Experts of a small language model.
Size: 14 layers, width 224, vocabulary 8192, 124M parameters.
Experts: 256 experts in each of 14 layers, 8 picks a token, a softmax router, a shared expert of 64 neurons.
Below are experts of layer 10 (counted from 0) of a mixture-of-experts language model. Rows are named router (the router's row for the expert), gate (a neuron's input weights, with its number), up (a neuron's input weights, with its number), down (a neuron's output weights, with its number) and show model dimensions 0-223. Each number is 500 + 25 x the weight over its row's rms, rounded and kept within 0 to 999. Numbers have three digits each.
Before each expert's rows: a language model's description of what the expert responds to. This comes from a sample of Wikipedia text that the model never trained on.

# expert 21
It responds to: Technical and scientific nouns. Nouns and noun endings in scientific or technical text, such as data, protein, signal, image, file, version, ax|es.
router:465515496514516526543496505514515502476461528491504473489522472504493530489520476526456484514445524519469510482516490489498474515508556499467491478510516528476502463481530490505478501494478480454480492540523536519558507539480487473531495505526499504472535534485490497489520492473444501508513521521506467522501538448454510496518523502483543512471521471471522534504448533459482520536456509504487536522520508525509481509467479548472463494501486448501502540465525499493518444538508516502479491505483506471514522502502515493459503496485482515529470499496493553506454491476462511515449480552505520548519527519535523460486487490493511476508496501452528512518461493490485475471462
gate0:503481506525516483468484479432516536463499493487539515507491526479453518484506515502481517494526482551511516477489532446534508531464501547513499492463511463496533533536497501506528487491501528490502519536502462468486490497510465432485510488477555541528497448531477509553528506496477498512490503511468500509528489491516483458499489478508501500546489504511478517499532470509511566491486499475510510556498481485484462529495510534513489475503498540493469524506472485477513537462498532532482514512466480479459525503475483485507493509482464472475468485499504529487537497568521510518523482527506437465490527435478521523496492518515523518509485502477490470453485483508530521491509
up0:533466508530500476479491483429527500473511547499557529533478535475478534478480504513469509481479481544500488457508541458487530553483484553490498521480498496500507501544514505485512491461503507530477495542479488494478510494499486459533477490473567519493516479516458527513528538470478482525494527476479441493527499494518478465512507481536520545515474513488483544504516490508454531503482460471500502544484504473492487523494528565483463492507503522489479519516481520472514524464507560518487503491472519506515534522505508491520461471507504472497486487497505502546518485522507491505492478513520455491508521495483510511459504533494486537498529507482491428498489474522550515492525
down0:507498449522495451503517467456522501501512530466484490451531553465493524526456502475492506521510530511495498496519500525443519468532528479497488491483517440524475472539545524509494478516521476489467530542489510498504542476521508510481462512503483464485504473493508496489517507517496477515482520502518493519480525501483520544554491548514486482511447507520492545507512499493546475455491456469521532512485525507525461521543498482498522521553518506491508479445509501496509498541493466485502483459510467479487557495537492510479530478520530494482531509535520504481471486533476501539501485493462517493479516456534485516458505536519484539487501481482528503494487482486497509568474

# expert 44
It responds to: Name syllables with r. Consonant–vowel–r syllables in foreign names, such as Ber, Kar, Mur, ur in Aurora, and or in Socorro.
router:493513506492448482489483519510474512524481473503495473519531508533479487544443493547484514508552525524490502437454537498476519453489455534533464508499525478471466455509509490510481510498462447496562472522500511484527548465490506476462478525542520494509526487489486491477523528528502450517476520501534476532504542533476542474513514468495514504539469494556461493478494507458510527489532494495462499486515463544503507494486490479505498472487522469488525518481521503517459476464448522529490510503508442484499490490491539513507475505487542526494500509482501475477487523526501493503501521531502476468460483504458506484506461481510521528461524502529511524511521491500533511494511
gate0:483533476501513489500520511549488479515518519520490486484532447501468509501457523482508513508541491492522519509508506460488458512478504525494482471470503462463531502513511537500492534458514498480519510505486467480500517481480496485479462489514541484466499469497486473503495512526507516538528455459523500530495528502514485492536522560512480476467523492495470514449530473488492510469487520491486492483457523494519538464503549524510494475469506484554509491512484531461474510490517490498472506482518475487502488531490528485511483527560510487506540463466462505437519460507547500495498541542460531495465534459479526474450498520481514546521557524507505521516529528485496483509557
up0:528476460542513514457533551543495488502518527533504513518503513547516436487514486526478534487512529493530493510516489492472492574484525484520508497502498515505506505472511528412490518502490509461497503502483473544450478517501501500545532467526518464551519538526529501508528489456483529464506512497505501491517482534520479525507494558464498514523499515515520505513502506470533471457501533536521504480518546498517487536528517486495516503487547517479486499548512498546462522499503503507520493530510500496465562515506465511503509487481503434474466473540482496495478488486501489484507489513524463536500502503464493487481505493515493457541475489516524532456482481509492515501536
down0:521514530480500508524505498562479563490499504474514477490486508535527517502501517492518449510499534494486476498517464522496509506505484450488502531539497490542486465457490517448510480502477493488509474512500504485551495471473523548528526479493526485461519489529523538520491522469499536468449435474510515505498542517498509475479487549474502496513477465482493531472450559518492460506515473482495485502546515504517499501497464503495521498483515550491503466533492524499480522454535511521516501488543467505452524527517543485505486497555505536484460528532517492503465510489501511446514491483538524460482486511520510520541509515498474486485457534502511494482478502520543509524534

# expert 60
It responds to: Nationality adjectives. Nationality and ethnic adjectives and their suffixes in biographies, such as American, German, Moldav-ian, Slov-ene, Abor-iginal.
router:468486505514452520476557516475489496509525483492527504458535533505553466487483483438471489448533506520533452518513488503509537533508449453533478485500493505519505574529520517492460487465476514510510545497510501505495524505491519519447492496492513495487484487492535518546491487505533529475474511507496503495473528515500481457527506496508497552501502507505493495518513489495509499473495477547510481501521474518479516539532475524515541459464484465543468517500485530505485525483482495516472479539496518536468476488532566476509529504500518478532523507487520504509499516545494487481474461476509499456509513532428480550491529508501512446500481480488502482497492466466517488496506
gate1:520468482511501524465500470506474535490535508512502501483460504508482490519496496531471501490513483477517484464446508477502449487465524481490501514496481510516497490518501504560505526502514505496499454521507523542475512504552468475497515491525501524501471443515498502487539482482464469553553518517484512515508498460526491511504488492545484470488549508458438505490474509524498455473521504475486542488535472450456464499478525507444448500527503510489513545479507524503489524462473489545533491479467477511462478495483511505475484544442495496495485488529531498488489476465508499519506536481461481522488465468551498517493471505508467538448487515503477487481476497532484505489536
up1:483469441514486526487489505509490544480507514512509544466504519485495482512491506530466496489530497454476509482472475469500499502463484465518504487497478512533516542496508463508494505526476565566516474495535522494467512512529506500470491473492437499506476460511537510513508471509544495549503491567472512518525539469501492494526490525501456511515544497455464515499480529491530487459466488503502522503538477486480464525467522516464467495483464493540503499485471524491510492490466492572490460520480511520467480469492530508451517515483518449496504466470523457439456464499474548503506512492461468511481488497513512507480477510504471487494476501521502484481510514501494493487506
down1:502439490511496499487525466494484528509475526477483495528513485494503480535497546540487501497471457482511473482487526492507445492506517476505495535474489538488487494537512480520472486497504502495502500494518496515493516529544498476515500519533495519552524472480539511467480506478498522477475536530508572516491538483516488517505511550490508531536490485495464544470489485506508462490496460502458550478520478466541492536518472495481427506500495438528507483477491530527460480511523469479541495495518484464476498473510462527481512514490513497483480527509500546495497447499484497516496539519465462511487483467521528541541526491497480533524484543541465516533479557522477480495514

# expert 53
It responds to: Institution and place nouns. Nouns naming institutions or places, such as School, Church, Museum, neighborhood, area, College, usually after "the" or a modifier.
router:481472463512513472520519509491500513536514482503524471533477505483526482568546500516474468494479520522530499526480514509473452525501514520495501529487483479513516556518456534468520510503535521496487526528509488499418471502490510522558529446500538504454491485486510489525515506495485539445503544505479557543499543520502532511525533476509534548494541506472539537463503485487457478492501474496530560476521489505496500491514493521483482498488469538531498511514493473493516495518487496513467512481539502502501463499516463470460520497489485471449455513496479492502511522502509459528488509493490519489546504520516499511515461500468488476500501488528476467510503489464490448499520
gate0:514500473513481479487521503523453509547535471519482480520499521500482502501532469503527521519514502483473503471465500510488483509498495515489463540489514523478530481473457529509516505523525528464509480493478438519526495475482506553456464503487483530496472466479513490462485488540500459523495510484498502500461486504489514485486476528541479479489533503480502453504513459464496481491490531532468518467485527504515486492519481521508479502566472518482476536545501480435519520534509520526494497472526485501490499492499508553501494553522509504502525500517550518506507561457534521534543447494538530512458509423527506479470499510492483525546515483471474507462483514497485511476479
up0:542477495483441482535548524525451479554489508502477490500504502528492491501539479487561533539489499481476509486472503528458509504542483517489486507501486512482490485461460511525504525496505523457513476496483470533519534488490536490477512493493485517520431498482476494472478539529469488508508523482490516492489488523472486497479516523519481481471509508479506472500474460477495479502511521530525506460499521496490478480519511531530469490549462505455489514530502468466508478546527520485524474478492475475495480505485489536498464530564467525505522522511517551459549524473510542512533482478532524498494495418515460494469500533490492494521523504483479526472478522492454518520485
down0:494517465524471491492510496460483507492474504544503524509501555514488536552521477499484491539543514515489520509509502480494481485506502522484482500478488526521488522539526534520437519505478492487461493502477529527522546507465485514449483507492494490455498540482520514483522485492492504506484511480490440505494509522505503468456509487482506527497526518492513489454491502486462491520513529500502555443505529501498508436508474548483500506542501481534491469515469498487502554485481516507482498459504447473499497558485444527461447512541497536497490506524525494464531520490525508513506552504508495467496507436529502508481506446465508509515491560493528486488507492477505478519456

# expert 56
It responds to: Place and institution nouns. Words completing place or institution names, such as County, Township, School, Street, city, village, and compass words like north.
router:487467467542514482449528468481516510545507456482525477514501507478527508530549465505482484471485524505531492536520514524499507478468516508491506537464533473497498526547453545450529513500506535501528526503493478487453501520485515529473533467488544506498487496446479520533506471494474514460492501473469516556473520506488488497497508475506527558472550498485489497485460463495516474485510469505505543495540484517500492517521500518483463497486494489504535511551532511481485516502506474561486516498510489539482500486496486481459498531454516466518463500490533479516506507449515502521502502500487487525530516497502517554514511461483454491503456508523447476555493481467485486497498
gate0:496506506523500513474544478505505486527537496505464459525472475509515537479507518509516477442514483507501515510518516457494470473479531540502487486497524473501480493508519528486529545506543501490493479530550488513504404488477448544512533496432494551480496494491502499507464495492544454492520506480446497466468472500534526469480479460501515459520536491520512490505510521502488485469542512516510499538482481451535461514505497581490493546455505470498483476484530482522516493485504474492502526468508506495483477495520472496494475520476512489458505461532509480498465501472464489535518503505496502531509472476497499493524502530519488543485500519524471472499468494488481519524534
up0:501486503515498501475491470499521476548519510515487477470435500546504511510502485568519484488525483515509494518491527482500492464512550524533526516527491501499511523523559512507499499515474510503496507534507496495467444502497481518518516469495513526502466522511532493514517500501578483518523511509500516459450520518556537463508488484499509455510535533505538512483509517506488472468518465529531516506471495478518439504516521526484510577460497499521473512506505524555518511492497487502496524466529477498489470470526452524479490489491521502466478470486503454527452519498479511538482531495468527479504451488504511480494483528497492485515510543529501432501514466493525458522527
down0:510545523494503538522478507528497513474502540501526514527540500469461471541484523497514507533555544482470510467464531515497496520505501458457518534515484567536500495472491506527473493485484499471499496464499519505550547514510508460478470481563496493529522499535512492469510499460481494511474499523503481474548533502490467522519558508477516474481484515527520489513507515540539518533510510524495515462508528514493545515508510493515504490541464507496471501479492507518489502489530531481483490476472475482547554540492513501515504457534521498486484524474513542475503492537506511480523492474488445490467544520515510479493548467477481516504542488487528554520470512534506493465489

# expert 30
It responds to: Table header words. Column header words in Wikipedia tables and infoboxes, such as Team, Position, Age, Votes, Elevation, Result.
router:448516461491556484495487485533526515508493503556517511465500503506499541486537483522523498487478525495469487449527524478521494477499521522490488495463517486471511481470487524532439520527499502519517458500503518521529517500501486544520511488472466490483548502472535514513504437506491486493516454493489473536488494509487530530505526487477485485508488444476509465511480515472507492496446462499501493482457536499541517469497509557471483481494523502500494486479510502458500467515501458527461471521529484525538534510504492502487528490491472480543450490523491492469520476479499552530511479532476517505499521503540535473448494461453488469523532513502508471553453468505488495489485
gate0:506544481514471476519528469478496495532513474513427482499476492467520505508491491485546497525553521501543539527484478526465490492493480490504491520492511501488485518514497479469541533508529472477468515504476449497490453450527477502492543462519536487499487485478468544456468507509482489511463562475488517485485476544496526490506478448507518531494477515525497458491523496497515489451545498502509438516492535501478496495497438507480563490492527510468534479482494462492504510542507481492485494502501512506515489505514544509506511515478453470465530497512521508515515509451499483506495491540535534476526460513529501474495493521544502506460523507515463521486509527472487528483458
up0:463503479498515514543544475524519508492498491535496494472504485483534529517469533498537539480511521502485516538470469516464474515516476461491481508496515480447488530454480518452531536497530493474511447518512471506533440466494477535504532469502512451484494509476492521483476473544492489523448538469487502531485478488504545525523501493497506511508472486475481497511480499473531501471473497451456501506454538522505503486500458501476500467463501480508475494460482494456527478534522478515487469535537504508512521477501549492489520500505487468493519505534510489465518458476485518517475468564549511491488483488532507497479515532536493467509526517518501481512483495487470495453449
down0:506436504494457401482562480446482500474545520521456519499514526505478492507514471517523471491492462534464507511486484449503530494514453510457496520519510496442478493507495476489514513475492479499525542481499543480489511516511480486520478541487533493517456544502594498495506508487513501528487514499492505507494502465527497470483498521490513476477519480524493508520498492500516519471456494523495461502497499519465497482531442480476521428470508529497495490512545515495471539498465501484475501516495495500476506474487495517508484532499526530520524496486475485495501472511510478467445454517511488470491498516481489505511525537488464483482510456525515513516461471485510512523502

# expert 62
It responds to: East Asian names, CJK bytes. Syllables of Chinese, Korean and other transliterated names, like Hong, Chen, Mao, and byte pieces of Chinese or Japanese characters.
router:542503499515497501477506505489551532497483514515476475474500514528508525544486512526508472508452484477556490457527512454529490503457497474474466514471483457489472496525498479469470500524489466511494487488464534517555551474474518486463484502507511507494481432499502486486488500546495509515520515486476470517495522480489535484493509482480491461510466455495464487479512489491462523472521480436469469486504479535556525500532511494451489460477493484489452510505518479516547503481506521533436485493505463517450495480468517486516513483492523489499460486514492488453480506462476483483451524505491541509495478467530529493453461508530524503490511525482501522515495510497494480542508
gate0:462489501505499513469493497510515532448499521459506506535502532495479476499476533516502490492513490524470429511492494462470517509503530549495500494522507528484462489458485541524541522504482496510465503486487517488507498554509514489489524495546491474529452487487459519515453487528507507489458467503491515514533482480537471523527486496495458508504516485482481518532494501472482501472514543470499459486481462463521486490512528475557521455508471513510516418525484507488494449486534488497484529474504461496482496491495522560471505502494485522443507493504465506526514445507483454501464465520504480470507468515482527484478484506514492503471476573505512490538497476496472497534513
up0:501517486503475508528505501540498527490519481493512528475504455476548509498460516456521541466523480535499534526488511498451532481463511494483513513454519470471535478479510463473525502480509521456483481500506484494486497537479526493454464514507512488530507487492525508518499505506530535505502481521492520487480513526489470483529510479515506480532488494509472500474480494469509482497516546522536465489499428463462493467453488497526484487521468507514542527483496473467490548507562472544480506475506515476475525501504565491550494503459493522486485527506501499481465474539516451554455501477522430497458491483475481514483491494534467523489472516504540501506493479472498519473483
down0:502491562495488508545577499525456486530524517474480500476502456509516524495527543472520494506489509496460525463506524509494493522514466509506520487470482512470510519495510516504486516475478501506478494511526501481564524518477493486500489498479490453525498521471473488515455508496512446531527496516473491511520503529498500476501532476472458519459505522507492509498470502522489505506470466516466486489514477493485486497519518446457497478508470456516528524511499509470489494508565482563509492498566486520501534499510533500500502525521491515490486505553448536518519478489490488512447473462461515566528474435475481512447496522507486502516529526489499506541497475481486504496454

# expert 10
It responds to: Mid-word fragments, S-initials. Word-piece fragments inside words (hy-p-othesis, G-ot, Serv-ices) and S/T/P capitals, plus does, did, and infobox labels like Synonyms, Notes.
router:486481473452524535534510525514524551491462515499473480482504468563501519510503528513482526475476548474523542437455500506544466506512528494542470441477527474500509455476511463500527511486450490499509455517523466536513511509512510525515455555505514495469519512490513490494475494510499484494552499516496491492469516497539515477517511537519487509495484470487525506529458531482476491562465518433472486476540493487505486520485551524496487542498530505479488485486533525476510489496482494467518501540486521488494523504494500491513492515489563477493510504507496501497523474462470525530532477559518503529504516503521488478507498473488498501550494492530512474529471485535479509482503
gate0:498508515483491464504466526507515496458468488498457474489522470526487490491538509438477511498484479485532514489464519491501485485443532416497533511471504495511518496486477495518535478489482510502477503482491495453507502553490478483485523486504543529481494510462506502513493506467475523517474499496482514501515497494540489493522520465515500504519510521440485490487534533567553508530499528509525500496511509472486466498473507466538494523524499500481563524529464430509452491509498523482481527471484485468492515484481581509481480498509455513498519515502504484504513481464480476502543504513491484490498442493484486546466539536505500506494469523472501445480484511459459517514514
up0:520504534516480518479498542486482460529536479524544498504507533485502513475490467514491467472520513488517483494522473538472533485473511545447473545505415486522454473549536521500497513494471535471489528519525473496464487465505488533505519472512486491507506461489521513497522535498495536516523522509495498481489494561511495505531482521491512496464501510481517521531527476479489439456488488519498492509480468509452472506514486501503491527524484455518503468496500492455533522451524506498518481530502522517537478492471482484531472477444493484521521473501501505479490524527562506501517527488497498510475502524522459471506495531512493512539502512527470523449465517579484506503506
down0:470530477562492505467512534513527480496506507499510522493524530467507504493501450523508523525515500436505533484500480528540492500511464484487519481506475508513477492477535474552486481504484499471486508542472567514502502462497495547461507474566487529491506487529493478480540491519480510527552485519503512526468526544512511510468507541503552486518532471484520497473505473486521490517500513475478539498515428471513479507548494502465506497500465480513479519489460530523572511452510493490481484536478496492523481477528490460503469519475497482516482478443463494497495489495557523530511519532456496513513519520467503521516504489502478548522523499496503512477530497496511526523515

# expert 35
It responds to: Syllables in foreign names. Vowel-heavy middle syllables of transliterated Asian, Middle Eastern and Slavic names and places, such as aki, ashi, ay, an, in.
router:500488466506519533528493505492490536478511483527520471496520470489475517542488471490540498522524550501510520487535493530489462473465488535506471531487537482480543508517532476502475539540498457477477504506491519524483566477535465470439493494504510529467525467481508493472458506517536470468530535514456481524472540485522515474484525487522510492484543451519451480523496492484554513538521505521487487467533444493485497536537505482471521520459481509505509525491509518505479518500491538559447477504474515498484471479508495512517476465517501516515482520517485509493489493488508450517491544507477521476478493482471500520521507516457530464454487518474453497509516487500501495521521
gate0:484479495490482538503500528513500512528490553565504508495504513471518498501486538468524500497501477492449546523504536483525502518499537509511532499501501490493488511469510526525525493466546515515511482483477509529491481513474473494448521507482511514500466466538464483548551518474464509532550497514481535481482478474505490474507466532487472532447484498513512482513509517508447551534527550538537509532553513505484490483526465503470461523506512515549489497504509471521466509482494552477513478495496512556517498462493461516526533498520515552533463472489467482489473471503516511523467460552527471478512499514469504503487496479487488477516527505536501519523456479477508514490487
up0:477460484502533511485506519495550526536494552543487520498531524476537475487494547451511495443504511481486504542495519484525478509492528526533479509489524524538475513472517500517526483477532477524530502501530484540502484527475487487466522497469453546500488489518519503514487493518495501517523544488462497447477482494484500472497483527536464513448489493538469467520529467539434518534523524510502510507535488495504501547492512517476498526504498493522511489509488500497460525486496544515495496464540489551493505484478468507504504522510549529495461464496502478492451467497462466524482494540516475492463509525468496524504485512495479521464536523578474489530456491504505512500508
down0:455476509507520498498524457492460480497483501511458507438504510480517474485573510509528491516528525511497554540487492493502473464489519558472522443509521514546485482513552492488454520503503506506500525443486510497505503514489498461440506535452460477477512463483470492504474513496489508527517515472531535502508518463489486487506478520530510525489501498455510507494468504488520477452466471492498504515513479512479530533541496520528507526539472505450481519517489520522485537467526515529515510529501520501480512485505466457497493478462508454471512506531472478483510531494508537494506503526471502517458519463510485518515494500512530477491504513544483532469497419511473471494492

# expert 49
It responds to: Nationality and national adjectives. Adjectives before nouns like American, British, national, local, and popular in In popular culture headings, Indian National Congress.
router:459525486535478500506544505521483526497530486485555489494546505520539477477478470481472518448537520510499453527478491510499529480509472459508504536481536473511521543466515471482482479470464490500470546486519485506492420489488481530480495506470506493479487534478535523536490472471506508485488485542503481486472541501523504500533531491484476534497495519516516488553491496496494518454509474546521461504456508525487520504494454507517541478495481452531492490486511490514516483494498504481440477533498520521488488513540512508474559536506503480509480488513513532506521555533502511476483449527505488470477535514490472502471535524509501481521446489504525475492472484459493482465498
gate1:462532526507513479441544502510525485522495508511466500491489493523480543472492451506512506526528498500500511494499460482535516508503486488465514491564471507508494573515461500537468514479511545519512446512459510485536494447489503508485490473491541492546489476525514503493526519501458535518528479512481541488471467482464438435522497491525487493506528510502496466507520521494492496479519507512526489476509510462534488480480529537501489545515550494483508477519494485502516502482499507520490502496459513474497500504528494519495481508476446504544507477434528496486496506535511498462489529461520553530474512498508502514475507498462441481527509474527489472478489490503525503560532
up1:474546547542510477493560533542483490483526486525483513500481525539534506466496472501484474494538521519480523498470463511551509499500503515416506504541487497515505535489517501536480484462502563517500468523454525498542485482471470552486510506481514459528476495525521521505505544512491537521533501535453520482486497490452469443524494516524498531494521511506497460556554531505527518500504489530494458503523531499518522475511514505507515517522562485494497485492502492476513507481524493510488468513477499522499515491542501477515504497493499490537508501439543524494455508552502507475482527507524528523521549485510515488501502524497492486507503495505499503507457502488541506532518
down1:489517521514468539531500509468475514561505507488513518494529501452492497540468530488477521508512512494473510500502498494503508451490522498488525491556472503506462515527458448507463498498433502510479497487525528514474497481558538511494459480502517473429510531491519482494519517558522487475511492483462466466472505490501502478535496502506502523484462498509499472520505513499469518543471519520515482555477513526543529492520484498496526490489502470500479475486517530555462492550501474495535565467476519473447479502549498505539537528537504527535489483491513490480489528526453498524520519485531488485489529516487547476474507493496511519476522501460519488495499507523509509522540

# expert 24
It responds to: Table number openers. Opening parentheses, spaces, plus/minus signs and dashes before numbers in data tables, such as 4.3 (39.7), +9.7, scores 1-0.
router:438492478490505475502512534492526521505532494480519561475517499512522501439509488524467457522470531525555515503496490509537458504495510491529514530498525477497464481485483502535509497522488530519496494466508492484525518541478503499552539528474513498508489482480551460541502513538495457481465491488509499527494446514463530518482528511495476518486464514514483456502491536500528476527493467516453450500504467511479561455534499522488517520521466507482483525520518495481481485490503542492495496489488469535520502517493468484528526496504508527509487507511518518514513527493501445543464514524495501544468497521531493529545511498459538524469513532465502499550481508491539538518538
gate1:539512516512480523492475483526506521490491440486477504499495484538455517536499512533531515457557504521502471476524429506469500471512505535538531501537496497526513523478540503490518482496487501484467494519501506497501475491495503465505509531526514503496477519483472494508518450500501484489473495533487535489530501483521463478519489474542515545525520503531490507477502548487488536471478500555558481514485491482500461506494497508518485505552514490510498498465520531509460521506492489523506513514520537513515493456569479502508511482525471494494493445519427494476496468529468493477481466465539485475524428463452476517489486493494484486512517463485526521524534522469481493514537
up1:491500515462498463508468535515506500456501485498508519519513489510519510530539516521462489498512537500493491485494479459488508486478527482503504508452479499507458479493521527506507479491481510525484524525457491500504496509508516491504450512523468492532559524530554511512512485491487465528495504516478558475508515527540541529494486506513484490504518518535465496508459496487522525505469486524536538527472459512501484463525484525487485539514529528526503483442496487526413468476507488450491534529540525504507482501531470496504470496524531487501479466515507536455483539531473495486480550491495539493489439547486535513543470502511552477516459489469475519487496525484524511517522
down1:473478492522477503525528484551503535458474526494485530505524510525465496547499457512475538503515489517511509473505490470440510479479490532520463529474474515488489505499490507489486509495497506530549531513508562509501541517500489463486473509506558491505514523477501509489454511512462500538491511494528465516519523509509492516508510498488521464519475483526491517529474494516477500485493523533488509454524512488499457514517452498496496470460537503437530525487505471508560502543491451522506507497427456543494484522509489512525490468521495527480468531493512482481475505503526507437501496489518502488514481517458472587515500499477514527485471524464545525531494495487504518529486

# expert 63
It responds to: Capitalized name beginnings. Opening pieces of capitalized proper names after a pipe or comma in tables and lists, such as Mont-Tremblant, Mac|cabi, Ros, Al|ice.
router:499460473484540468514489511495491477474460472522464476541512468517488501519490471485505498537532497522493546492478522508478516510567520499489489476451512513494494475505508530522481500479479491490482492513502538459507521504489536525481511458534478478506503503519478464488486529525484477519523522457504498491468500525510525527523517491510447483501464473540432527521473512453486555513521498495443494514495504529524512509514503473460505505498517504479508515504504525525500508510495457486547496512523484478538507468505486539519552542454565508520482455507524479522473455482498485524477498521522522501525518539502515498478555433481506515517505517550538536529522468482486501519501
gate0:506505522491495475474497534517527439522500475503513508501460522532513514494498467530468476465485492485454506506505482483486497513478506507486523513497496524521465530499521524518481535484516490540503518482515525477518439536485472526535519546459488526492459524546477500518481494526508485486544523528502491509507539513532486496492507479459498472467540470486470545511497516495509500500481514526515533454543484490517510495489547541528492494507508529532518440497506502496501502511484521487503467490477459505514534532530527482463448481495490488487505509513486578520446488493517484521516491471498533513525527503490456509515554525490490426523462509482499449510516497441521520479457
up0:512496483469540508472477520505534445509484477549508481516521515554478536524475489530483532494509454450495522500513544500530498552512504518474491477468469500484479498503507524515480509468522467513495488516503503455487470493478477544514489539496482532477478532532477495493483525532521498542503494512507505479504525502513532509514506508454493465481500440514467525488491522490498502526528528531489518452536503531551522475497568493507453508494544523518538423510511498492494471507531508491504476509496456474526517513529540489478479508472500497492457513520516522514448477478486494528506508491506532495532496513498461474495505481477502461565477488501508445524513471445490502488495
down0:492507466471492485484503512469558489516488462489499489527502506489504542518522496487533457445526541465481522497475482488537487544504508496455479502479433529515454501475501480549503508491509513442435485491532511470540461530492475535552471455459529516477489496541460485511542450481490506478547458514499481487483484492499498507535492529520478474505570515488465515450468495519508515465469496520507500480509498536543512511509505485500492493486503501512477518534529535497522507511523515517498509506477470513493490489502488533517484507529481521531492502508547509511512476507526522517519535497488525508531530462474493511487470437518488480511521462519512502493495486474481536504457

# expert 46
It responds to: Space and parentheses before numbers. A bare space, open parenthesis, en dash, or currency sign in tables and lists, coming right before numbers such as years, distances, or prices.
router:475526513502496477520496505480496504475498474522483552490556487475521507445500511461487464479490499542498522476487510473507493543463521472484480476493520472527485497457469479538572522510558505518533515487493486503525465544481481544517500508475468496494518520517527484534480503469503513482515462473539489529511460499510538546481505476487507486493472533445475547517511474475497474504519527469488504488513484499477516502538532521472509530483512495510508495502493492456517486501472545502511501479508462506538483519473517486530535518506551534476521527527477490481517475504480466529460506525522536489460507475508532517552531519485483465471494536512536462514492549550522524508523
gate0:564496512488524524447503491501478510544425479516477502498487495515482463519480491511519516508497453510491452472526458497518509540510491537480485511499497532530487532519513504490508483491471456459471496524469505489542507456457524489484450526566524536522507453512475502506517499501507518509490574494513492529529531525484507502508482456481497502488517521468524543552574522496515499522518491504497469501474535497484500526491517492481494500547485496555498498524520471476499490512491504509464483499504508474533477479466475515526509487476507491424531508502496460505509554507531516503520491500494498470504477504507495540480505492491531526489481478502493464431472506484498508482478
up0:483476536449535475505505548525493471539476489516447491529455533495506513502513481486505498510486498533474533501476508444487472525510514545484483539472522501517516517487524488497521488478491504504534496519461508493562522476495493515468486510488505483554502535493466540455497558541444524553437515467539507487487522501481498489470512483498491509489475538488493499498506564506498492513486487518458491454495481503513487503488464516488568490489481516520490490485515493522496495466498506501490481511489443500471476461515532451469488483502491482491513497478509539499456472463526538534505525480469495471512491507483478514561518486483512519462489501488469450519486501504470539511516
down0:511468474485502510537521522465503500501518534501500516494478508474538485495494493489515487489471477477492514490504539501475493562508507520520476513534530501463497475459457500475504543520480506477559527512453510470508535456487490504457526529512458507505499535532537516497538523484515474423483479463469511494491526456490479485490512502506522530512482504512520503465495524465500555514430481551489469510468482505527539461529458472463514522520513541517493493496502511479491482520532496535509531497469462463486516524490518493495515494464507483493486480517504496484506494514538530499514519481512547467445489516512525488516488458555492496467479534529471469491554491472464503507486

# expert 27
It responds to: Mid-word m-syllables in names. Word-piece syllables containing m inside names and rare words, such as Latt|im|ores, Hegg|em, Lind|em|ann, Ros|em|ary, Z|ap|ata.
router:491491488532535494523528507469504462520514486486497465463495543497500520550492470533497511523447547459540516457521515502516521500490550546472467486501492555446484465527524495475432499527470488484482509496532566498524523454495507503519509562510450502478480518469502516467512500497513511483527542455474497534477514491477515500478493515502504493483470498504486494496466514480530507488512505464479541497484496519527506505486523506481559468489540468504466519504483507526507501533460488515509523504501472495500467477510513549504517472508524534540491562472494522527468466529480491525514474519497493516490490451509489498494502493483493475450463487452516500529486505458502489517504
gate0:523524500507480503513464477519519537478501457521529491507474541476489494480518472459505491506494516518492521492490502473466488476472465539504472541504568505502465524500518502479528541534515479490511489504500464480490498526528522466501447522477493531490507499508530464513518507533497486476487497507487486453533513521516491483481494486481506466493497487473478506506505503478508469497462503507491489485474484444501534530552473507531464535486514537505503530533500506524503466501467515535471482480481497519505491475538511519516519492504511461479499526490464538460537488488484495486551437471510549485459521472445498514514494516509464524485484511572545435489535523453549500522537
up0:491507484551525482498463496445537535461451525485512504509496562439474491506533465459552501538488527481495496483485521503502527512483519538450485552555530532504495506509522490483535504525520476485513488510514479471514522506518534495513490535466514520518499527505522465502498535505525504472480523505489521481524536501525510482474544535516524491525516506458500506505494523477538492495465468499510496486466491464501554550516524515467475519494516473494455540513488471528505470486504489517496512457477528476480508476523506536479541467508505494516477551517502549513537480543522474509528443509487522500474495484467517485475476536492489511468497496525524480504490517483522512475544
down0:446517473494479501478557521496557534508522511488475456472471530498481499500533505534473510503481483500486532517536462489494548530488509533534529527477492503499499481477477517509506471487462513495527463476526472519498493480503501487526472492495540518495481509538504469490488507504490498500509522505499519514509476516526517488471512496510527544504536466498479514481466478450515541486488523501480532467503520477514429521511504504527462509443511476509541491499518558530460485513491465486464486541477505522505490481473532545538529472492536502517523480519532527509495475451503499502500476461515528485466522450527537514514441504516441547504512497503493496502518494482481563465516

# expert 57
It responds to: Spaces before numbers. Standalone space tokens, mostly before numbers in table cells and dates, such as | 37, March 9, the 2012.
router:469486511476517476520455522473517512521512464548467500474523479510488531455503510504492490498473518497453499483502509479457488470474521480501559502452515478527468479455526484542535528495543496506509495505510516496516439553508500526525505545488473468488467488475550461544471531534483510480514472481532472508505469556481513533470489513505496473483478494492470522487494494465496463494510460439504520500493491517472522492528528508463526494469537491521495479480491518475494557499478540467526477498520482508511497526497509505517518479540508503479534483516495520483510481483526485507467524540493495474535507444492499486504508538466506453524486528529495461491530529548499536505530
gate0:520504472504513511502540499520470473466489511507488516499502508478551512536519493529562512495522520467464480475486480501532500533476460538463540503526526476466537508515489533470521512491467519517480480506486531543469492547516495460519544476546518503426470497489516510538551484489539478525521476513463506525480497506504517531460531508529524463540545536480527537508547530514473557502471512477514496508486501519489487490466484497525519517536479490458512545520501509514501501521543489533504513484487494509543513500499515489510513475477503499493481473517470474492470505523548520502505499463539474482483489515474530516467487490492471517480505511504513446446463468482507496490463
up0:515508493489474523475512477481528494511470458474522490529496488486464487533507478470478541500519470494514494530532443534508506502503522460548437516520488535507495527504501491480521481553496469490540487518482473475509497467531513514472484462496499520519531506509468508472514504515508527485516484536486526467524531483503523524486460460469507537505499486479521473480518479546549503500467520545487488495519527460547490507474501502512486526503461520489453537490513485503515486510526451509508541499484520518463488472507532518466496540500483491535481559478454511495532526492455483474541517503521517514478457502481509504515486521526528531469501455529498557562548490475500479474507
down0:529509514481506516535539519496455506536518457515486482499522488514492507497462516496500469525552512520521487467489458566518441512493491522451465495530516511485480489511515483498469442481488482493481510497495519497519481484558512471490529501525498538514481475490525480519502445556520476555463489511478472494455500534494482491487462511485487502491480485516494499482489490496479520484520445458548498505474524489511500480519484486516494488519506502493489482483456516554538495522546454509506500510492476477511483467533507504471528510489500492492500547452478464501497521514511528522514500541546486509495483537538489453484491552499575503504512515526544533488489520502507510520451